config.yaml
d_model: 224
n_experts: 64
n_empty_slots: 8
normalize_top_k: false
balance_loss: 0.000418
init_std_router: 0.0162
norm: "rmsnorm"
norm_eps: 1e-05
tie_embeddings: false
lr: 0.00142
train_tokens: 338400000
steps: 5164
dataset: "wikipedia_en"
Below are experts of layer 4 (counted from 0) of a mixture-of-experts language model. Rows are named router (the router's row for the expert), gate (a neuron's input weights, with its number), up (a neuron's input weights, with its number) and show model dimensions 0-223. Each number is 500 + 50 x the weight over its row's rms, rounded and kept within 0 to 999. Numbers have three digits each.
After each expert's rows: a language model's description of what the expert responds to. This comes from a sample of Wikipedia text that the model never trained on.

# expert 7
router:483586487460492485463533479443573458467524460533479414550476521483412467502480406511466511401453570383480504464446484502516486474515523483497495414506521458445487507458536498496603512450503466432500495473567480504488410537457448493526516419520425538549457514514555554560550520495633595536490523461329510534554513475575518558456548515424521499425563474524549528430390470487567534440546490442481587523437600440531463488477425612423469523576493360490508581469515446534544421499566447539504549529450491516536564460402566524584456512503570439461447615510503490512468581443470446518514500512489495445513503461513496575514517505620427549462472435503531553452412560476494517495490
gate1:519526473496422632522511514502409527497583492501476495487472482524500507509455430524492570475484524419505519507510449540452525537444499516439365487592546538468521514436488516549462523565393538608479413454622488459472490434576520519399446446493531416511504536506584490483418484577489546520481536541569505507482465523475426601467518441510567543487534463510541503464481432552572504479518457532556519452466494481607513497467571512618520528467545537531507567472418486537449540475492534615466438450537539496502606505472491527550464507399428529577488443618468533433574507592573556485534469549417424409506543548530509475449542481380420413494586492440494427522532465499529512451509
up1:434585481538575551566511430559508480493515491511512439500489382498460530533380576400541526445502513527484467471561474463515460534484488526567444484551505489548429563483533513449467505471529514614518494478472529537526488486471526422579504443460501338465406544551610555482493525485455512419497479484501495501465475429463360535581439510441438478497500510504490517586462513432482502538452492531551477566522504412519562503428505519567540457429467379495450509464515397442494511437430473509461485491462440542519448505443477448510619576463395434390522464429483447406494530422482551580533553449539548465467489463535469511507601529438569467555568499483502523493581502438531448423424
Description: Mid-word consonant pieces

# expert 37
router:455554501438555509420520491398512468600558554507541453490528561547431439490446436536542496416444483441512441492503638447565452470514421453465526383445562531481436462487565482505560494495509491347507533485541503458493443523521427506484502519528480577542533484442531585484554531464611548528522409525262510518502520447556556512512504468444495568467552556436524454474459465547560499520505492472558519481475549547469456469514432527415487534567510394464458499452442444516523467469518464512497533465577475510492504448465524496553506487509541429513436643538531534520403450512456488532549453473501527465447493462496503568556530548548384495423510422520537526561494606501456452492471
gate1:610533570440507478535529572544467441517522577572501522547437473441511368566572515580449457538479546492456489630400622554489518526464507562463551536426562409510516439389564578507469533477496600532560500511484464514436506480550502563544489526429515541621488564498442483583605487520522523456488504452530486442420560517490542505574457508433479513513608511525510554490540414511500496553481600484471465547433428534507503491545579446579483512542458356484560532481440547492501445534521509526495425586585474521491534437464535476629519484503452466480484603472467525510565505450446504517472432537548444489544493504442428487537517519449486465460530381449468548501471533498479514483475
up1:488549558533502553434559408509474478460439541504421401511477570416491541490628470557477520381494564510523545510534517436547589405450555545415377530465481457536481507491387506428564523477457537457549481527468460441531488541564532549531410542408645558493456535457515413538506469443477536540478453590526460524559494519524559490509512473530551502561592526440475401517466581480392505515542418485473563555539463541465527468512546546514549400485541456543539523501559470440522500485527530428508530502492497490510517440549446580528456515458534430460560509453510507437451581452426475548506407507507475520430491456493396524531512455522572565485483500488606507514523367505548537495421
Description: Pieces after prefixes

# expert 24
router:480509446447458453444476479470579424492561542569457499587488564530395439521477456512539497486510564321445506482517606463545477521458483472489428423552592480526482519529551532459603485442459501463472503474491522543559438537502455541527502545491411425524457524476532590536515478490596559515477466459381486593471562510620538443455491492459575558413495495477549503445450420516529517529451494478563502481453588526565430467467439533420541469627557366525438591467474468513566386478538489508434515547547433483444513424495521510476468553524532393474471605503516581487501494475516459573525509488490480419461518457443530529487490563523416545453458490492518563497431556473533478480520
gate3:498457520504488483567577449534532524536462471542499531399496502466451492533545564514449585481489450572558501426487519538419518519488341489544432447440527478546491584606545535494499493485493464512362530475505436524488519523519523445572475486547547512537437587476424420558459456573496491599518413595536502545509416455532556502459504423452574495421500523597476466560470536534513482504481554466547549540514430479508510503544538524492499496484503508454578529551470444520447563413520503535519597493484492502577493522437453501508579453537455591537397434549445437484457410431551507424478381555456600474502478449444436637432572450466471506497562491571534491551520588492511564513421
up3:493400521589564478528389389445504437525503548486524540579485497573455472509478589538476536492394510452574526382575564476513497576452478564460505493457516496469565509604480506529508533540461489519533478544606518459482605565520527472585462565481409512563552395486506468527533535466518446534445585501442588491537426413548487468543440481516621490489495441529544486504598479510507478462490549497599459532531458446446502524471459547546418472539458501543482585524520584520517557595486488563498492511460606491531405525508472463527514503528460447561508408494430414498484467437527514586407590515552487444538454560421526526515503460537478478560406522434520462540496500485420582530439
Description: Apostrophes in names

# expert 28
router:451521453483427485468543487382588483538482549547496450569526558526424445555452472515476496420488525503419567428493548535562468556568448458578452464543528520514480461558543479546580485493459539368482468532521478427511431524477441520579517521524483424579471524462497515469537485558551579520544428416405501556554519507542536593442597556471541501419576608468554444416491389528467580493536525478513487489480591506553406502456490511475483518580580376514500553540452493481512358450556422553437490559488490433513573481452587519503513488528441444402432634519535496506439489493490472465515512550483513433453482496522563531537547563520433575504513462551542574488492513483460490533495
gate1:496544457453590464525528501512594586445445482443489467515505422509437527412451536432559447470486511495461552475483474508458599559508537562521458491549465446553522492482467516535461514476436482534460476443571424469506442433466457484572510531594494640574448588446472560617431504433472510493604508462547413601500508468506578481550499440529498565477502562489489553508516500484483447509539509546567478476589446435479425499410535544446452408585538485545563520556419550625504504411554468435470518501532493551490425534541469444591422480566543497472613458486471471480486521539453528481528484470549492442557444452477497557518416504587506499556510535556565483592420531600523535593514
up1:451553568567490510538566514418552616450454465563530467539555535599551547459455519482503521424527547496514477517467510532562550567490565465489499507427464431557530505422438464490511481520376497530518480431430547477539482496513405535565521452588486468494463576461567434449540488526546446416531610462437520634517525511491495514468547475446596458586428493505521405492534517496383458484464534474450489486488435540454558573442604576508430472506561593537553535527488522489512469469466486444505548528529522567562477433475539543496595468584566477439562452470557478523521454450534592431420507501504537570487498536531546484493481474662479510494553557499459505469407532543561396472552
Description: Plural and possessive s

# expert 30
router:425544466452497498481499481360532470485553452491488466543531524551376487445420481509587560379566585429456509548498549502524450473501460416539428461567513470440466492457585488485595472476493474466544522544517408449562451568477459467534535448495466486553402506469512557559555514481610513601532506484304507489504538468584564521506447475515465521481553511463571513449431498462509520484482508503506586473482520535518425514446528549507536517481532408534454497476505439517571457448518468547520516561514410478495552514470595516478493511523580392352502564530521535566502518482473489498480521531513557425499501447501587516566524544523448577503444412624557554451547537423473455430510
gate1:425495533484496501427491600578505517486533529557481683420594550539476534541462511516526541494490537533495521470486470402440508547480457501526606496457519540525540417469471509448568537458503454434518519468570534516557452568491495569547479458572526570478581441428509406486601511457570513548520496492529433528552485454549476594522506405519485477462517528523467488504532491447407477494480501521559453423551487532479503473438595541425497500634444538540510515569374470536511444495540569565467585414560467548521539494553510438545459454515540529467544531497511531382551354523468519427462554618420462435508524470507463506535537524488433489424468519529582436525492434545486587521481
up1:478432487500442562469528516545513513459548431460530449509495455521472536552516462544533509470528524464401546519499412528498611617433497418606521461595535428501542594531472515544533504452485467564504470482528535530494517480513446518548550463430566603489564531452571547469560547530505489433601532521503520477431528567501538489447480555584499506549388452456578453507495551473473563552472446414491478445552505451500405555500462447519529507469536626585541536555503472447563516494414493481493511475458505430489541483507453549499447589611457487510484488405447545490532560550572419478464498503440566464504560432559516450439442423621597546531457518468460524420476376499622528516517
Description: Place and name fragments

# expert 31
router:491546459514458529487532467413543411487525620508490510575539582520385435482477426535554518381497530445440569476501450512569455533565420511482475541457594481459499469483577457584565473422431489506546510461575490539532442530563444564568504451517417532532515461418497575494500515498583575527533411469401480576506622527581590522441526455491505510431530541456607422420395451540489531506435463456517536442544613437494468448509524551455540547521584475546475562528366469539532500496471491593436522458552477483480526478536544495510465523478522470519398592488467530501465533483512507507524499577460486434406528425434515423526572546499470557517494457449553489482510522451486512510532
gate2:529478531415500450564478444472470513449525520560486505611541512450498581573499577501542518520508527464527430572530532459605431477552522603518502545540603461519499469457444398454560420395462514402540615504441569430593514505545566470516510563456577466486556553499502466459482621505594498626415488445442488617492526444541526529465524446481449488547579469436542463558490593527453445488460513557547439474494453449504472517436538506500508481505488516448562464477481462480541529520505542517553500493469525480540526548496505551589535472440526484526527540591584508469457428438519551551424439547420458511414412543493462512501485480442407520490531482559620497591461465544565480530572
up2:535477446578625521499488466428518507501534480505463408525494524601517596498574426521474542477517584516464521390480473575504497453544572456457595494529513549484417512489509499569471512516540427405483539565614438524490487430518406504530362493517540544454401522625494529487466576481438534524507508559520465415443568524485504488605483473501464514465479563491459540570539537443557501544452519492372497470579506489464530516499454502501507466489473522484518456545473530499469468498487555498454568445595550483522562497453521418459482462369500536470366584439603554524481574507468472459507486452466462528502573434435475493502444425560457495456516406539452531491458436580490508609549
Description: Units after numbers

# expert 5
router:454562495464451543503572536408539481477627481488499442563519437539413459542462417545506598488557570432447501451435486502480451548463501474581524473493565447477486475487508433524619529547477488467425432511536515434522413552480440537528537485559494503524415528506488541457519522446550528517533473467284545554542635526570513583443501458423509480415530498478564447464500490524457527487472500448518538468434557669541477459493500559496481464568582455559518549448475485533531457525502463514482510459575482421529540457563616508508516510532479485505467641550477600480458495554472518462450500537421538433502517462469538539575586539541473543482441427500527533499443539474499526436537
gate1:560436528569583553481521564393538489554529537424604476506504542496502432411508453561452494586526477494511486580469552479414431542579277507461538492467540485492474449428437487510463456557485542445502483566447502460523456484564427564548519532531436501584511470471526463552491421421470428530476525482531524567491519499480522480401542488505432577512504462556512535535507543500533488559446493513558495382529525507506509437562489392441551501571427512473551554564427463537465426500527560575423517447424564516473452456429473523448539459503459525608509478472460518539453456481491530450469543475474429587625384474545531479410503509530490401509569521457540508473478447544528484465505
up1:545498459489477443539436479540458384469483542461543502555442459538470500516410490465531450556497502523509517492479529496575481493479499463575549535461421396447581612506461527524517471484387581420517523421509494484446439539449475461505533413503540573529506563538551436549439479459482466524571562608531460451502557490581460498515521494532557466576466474498492522449520500465498446490604562422540537535531492405568597375511413519483431504498442531461529489521394477621483481439435536517490546496508471473555405494453528558589522531549405514564442532493454361488410452543528452453545508515470504477530530485471418449510531467542562460501506525500535365559382511503586461562467
Description: Word-final noun pieces

# expert 2
router:409506535466465485534521458481477399534517500571475480509514541508388454423423407541543552406523578509479482501507515528481448536545477486489484449519533515485481480457553407462545431496449568514548445466473410458524423552489443499528579451499534517489502509451578539529584500430535573536539419440307496540459583516552565563505489563475473516465518505529620480478457467458414513457461452463495508441488540427584402408494532557491564506532603411535529475501408439473607475540497489477468499499518404544528559470503566462563484539550492489426472622542417576503493406457468523516474490507461550401537451477566536527491545491577478492522424406485511557445553506482504481439547
gate3:590514520480524572506452578456469460461523481508536459515534607547492479523507493442596506502485440496463493572540494479507465486520545510451532573569466438479488554489512583492474589534555509448437477455497448490393532492553493449575435557502508563400501492562487586491616445508572512456476652579525510489499515515551549475600408542423485470482469477546442572489488541449520453485507520450509490508585461502533486514435491479622457487588505577490453570420427479594507471551454413522465531498552570499487465489494601592592471503541482399524478474466432546587498495532453417473496553533493384495536459459503452541485552512507569514473487492596501594466419590392511552564572
up3:626523538482453536534429568475474522492492504539528534436527568621450449540474545492427532511439414528515523509448499426562489475591469492539506502508562481449481491473485581510426591497510448541493558479555465508493500474514493486625491541539443537524530452427609423462576554461470473538474501446556421478433532498547601499496435542448513513491499483368495547512466440471477464574449376465471512410495449481512546455520576540540446523429457658536554520516425576551509449569497530545450522398527513473537476448444529469482517462457554500542517567402515591470610428530465523505493506490487408560556485535484457487557532581470566441540582450490553499548519376478471575494514
Description: Mid-word l/ed fragments

# expert 1
router:485471478498471464474532531448547474560530514543476535566447515511410426492530431538501548423433588286379495511489523511569431503536474474493458540494481443535474490495503517484594454431479466474503493511577488497513446501544458549490527512531473533437492567474458543506504523525607568593531489448300479538472505508578613516419557465477526531392558608450608500462471450484501511451444526456514563500449584510582505466584443503404534495489568403580494529484454441518568486463496451525455528508552447538484569433500543491548486506484510414514444628484557479559494501440518461515470443532422502413503467433427534504526549573449525484493548495505491507507513526536523497462577
gate3:374465504479534485334536535566534451559505543492492543474475537460421508453454466583425573601484442555602519397431450549504501571415503515516530461419552526465560460485577567482531537481532484487552476446425522504433472523495456514457617549553538500543474460531479522462531542520501500467502439474479470540532505534513465522556568443430474475469487544519437474525491432440417427498515481461549427463625539523500428545464484499516534486529543468541476544558429388450477477524550458475504471477548415448470434545558484471562547446457404455501591495536501468507472532668521557434490494469448504497431475498611474559621525490511554537570442454455429407489500539426522539498535
up3:517589455560563544453640528476589551490497492530540521441441493461487499565521544526508568425557494479562537515477492541481533555481454479535447396539518466581494461500464433493476471473511512578536498441528545482502507506522459529482515542482488505497546367463557438419555518480536553514399431486450487456504483473577485489431475521601525474544433460586515495564505550542488531516536397481526474465519597533544448598516514392508583535452498443545518442470447580474562450423529491502629452549674517532497463526486492483427485497505578455486529521546527446442425487523575514427486465561442584502483582491573596584390512495538514523481538513475413485528510549388460521494610
Description: Title words in names

# expert 35
router:462551442482456554506521462411566493512540613478517401560531518498445504485482438562528521473522534350367541502468615478518432555527438530542432446509527532437433433559489471520506461437528542432497502504537390532511413493470492456503504522510482436549472500548567549516554557554534595561538432484568416592514577543552559533404580516463572545457470533464505504393461518544525570497465527431510495502506504596590501468512476537475526547554526415499512556463444437530578429464470515577437525549582493496468553411480575537570426511466523436390474584488446533527450472493493481526506447488435491427453487479376494506510545555545403579520475430532467498457515530497510523502545
gate4:470511530518486477548447516501455421573460562528460510530462469521456465503519502478460480489511467561513483573476436569553576403461508407507534454460557563481472516433538514501528470471438496490562457504497463553504494498619457601455418515479424580506552476364464532564527377575542384569448441473452473475413506549509526466550460426535497466538549489480522422465473454436534567555445425560470533564493555421466486396599456480444539520486446620478518542611495466422484479492439519424516506449536511509426457491554450516482512540430588494554497615461459451461436559489599488543462580565507488430511560484572527435444509531525507539525471487457545482532461369445458572490470
up4:570478500543608480496502534396524494487423465528503459466507483470555532517392528481499567531534503539521504493502520564491542477477550519369505555427479530559454511443465508438525534507542526530522406469451452519498451473414544448517487568546483544568433579537469538450480503465511479537549549582535502546487476520412336496551521480448512425504481389640495531577513545436567492492599593472531617582443486528442538524478505486550495467490562507482410358530517576494496542480526488592481527500580469577622588549506574478496457522513442477540518516476505491397496474480502449428501445482491522553504590469483546560455534593425552525527492525532562491441580510467460485566603
Description: Sentence-ending punctuation

# expert 46
router:428518480502464550461519479477482454493499572537445510541500549544414454537531461570493519406481585224472515492547484479538513523554465528477472536467547435502454438497546507490588495473467512507504419513576533562493440545463403561546544507507468558463490459490467577461509501478635602515529477488266511548488517479592547505445543517472509492380526576400574473439399465502463499503482471461510513498525568516533466449439431506483550505570507440527514532443417498504565471517557462536490527561602438544470535479480491471503484455510494477554462608489496523537436522505462517505516488497439511417462502433390502515516567544547485530474455471531499557497535499497507526453543
gate3:511447457516546530457453524460520505516550629456533514421520562507534468356447444542492471525555475397568594535445478556473482528532489474415536440477524564464476505575480517495500476506544572492539484516512448444463497432433494415507510525500507538538552503443495499558580505462530534547386540549464511578480581460502516507467522522446502401428463475534511560510576451387545471494640542436485492522558498511578509529492478509580494499565494456576567555488594488421436404490466438654547501517482538475565532526484427464554553477490492475484469389477413503548470502372462521493418522430425580510551525502455496453459482473574560559524459534444504527569539610428478484524560
up3:476411463564462546541467420487546549434568589454468523532645566461533432565530425468438381410519507467475488567539542523481532438498371495502592469522529502503449494455452470548504524472473451510493489572462514511459417537470594420575529533408389541468553520539485591466588502460433525499461547497440559546540617502554485501507491523558436499480546417565480485468436536557503392386430529487502512426486501481426513528448441502467583510521431565433513545443549557482509437502514517575438538512512448513538522525583597467491495464475568453510601571506538593501406458532462452478552455464444509501541495498443517501567544550493469490552545552429517514438513471571537542507514
Description: Sports and election tables

# expert 42
router:442502492441414484487485484426533499587572580563430510558495611519419451453512370528614500416484548314398514519500553475539456478575447475494546514515500433496470469455504531499599464494473484502498469527585520453484437574472450538476472474574462495452461494439600504496478492564607507494567420465377463471452533459536560541484555529509458551377564678469540540443510504496509463453452528472535542504459597527503453468550408461442521500493526460485503611518412509517544479437476476517506489573533483486533537490453539473541477509507471487584411602541499525548443487478485499487517425533471458458461496447426512466590516569504440539484523495485507552507503476562499509479572
gate2:583480552415504403574484504508563528492472556504491522501424565447523580543520446506502538522500491420430436516509555533504439511484529445476518492460508485444542567420517537467568519547482369406565577529448485470511565492481478437468524519508547502608528474483482497530577518445470508515539482435487547574416511539515435481474567477565513586450508541372539467458492497532494472512568560546498510516433419513446458535489569619503605574436522443497484563510484545634506581478496491485525524575504486481498472574439508454553496538534444540486498546424470619573609457476368597622489493461458413561504539525417504393472535546576510474494518528504519509508510596534544445452498
up2:488557583470504598511490472579452459536522539430463530486486501615437487503492579414553523490480494468495550464540405466525577519530539564594498435607540500498476459548450550551500583566472423551547478451513513413554536556460507513547528528479448497491500453467500464475457508591508490598456484537475400633572495456495445400401466460484463511504562541587512545544573539536531487499529508504485528499512568386483498550467474476458451557569472577481482545478495508564588467537491589537513510446611471511524531447531413451495605432596534421547576483510454471411494552495550427440536515503306515519454548541510532478482520483474514470520440506501525485446396543501553553536494
Description: Section heading words

# expert 58
router:531521396471479523490451503420504468506527585519431481611501522525457406493476477542566537405507542311390520510496577466562471483569513421500454491486541483488440456491510463583593458449513525518511529423554365552487449518468450520480533474466463441515445514481512613556517536438625559520524497475424413504485567531627539497443521552437495512453540507440554473415453413493530535514489493445502546478500617515569525528520457618475498517472540424596456541487481482520550475476494482552404551508556460474495524465520568536513448550522564440502498590530511518509473504454474454509515398564507577469446467428391519485541486562488455554490555458508502539480551465458593542463526
gate3:503456562472493395563495446531544389574519531490480559517550549475483443562468493549552568466542546473511443509561448493575341458551492533536530506569491468471513427516526505482502481497546577512405487497526502391447554521543576522458503504471467524501654557495511529546571542399520536551541421451455542486445529479459476520470404506483488577461450551491427426378482457533451532485385526578490523397504496515472473530497516438475542488514602469532454573466472511449486465479446477593578549573588496565486534517482599435579461558448440498495388448424569520522507505520446503537475519398449496488438552428568544530497537494517546527479482495552499592466538529499488408436560
up3:493515473550525484567456490521545438547519598475606537481605511527514536472501492514468508514448530484516539512491368520556449445444516456526443479518478556581525494577539515431463491523544578514436478481502436412470519512512516380390485442485406456549648548527467513461518512462478517560491484471468529461488521437528478396470409443483507467476498421622474518490443568505588470498431389480489499457548548464408504543602552460458498513514448566546469526556544521514427473422377430535581495467482506589527520459564510502498542452434460499461516452466584455532463574483491465468533554538527525506549422505446513469476509443473557521498578566655418497444515447407515473397509
Description: Institution name heads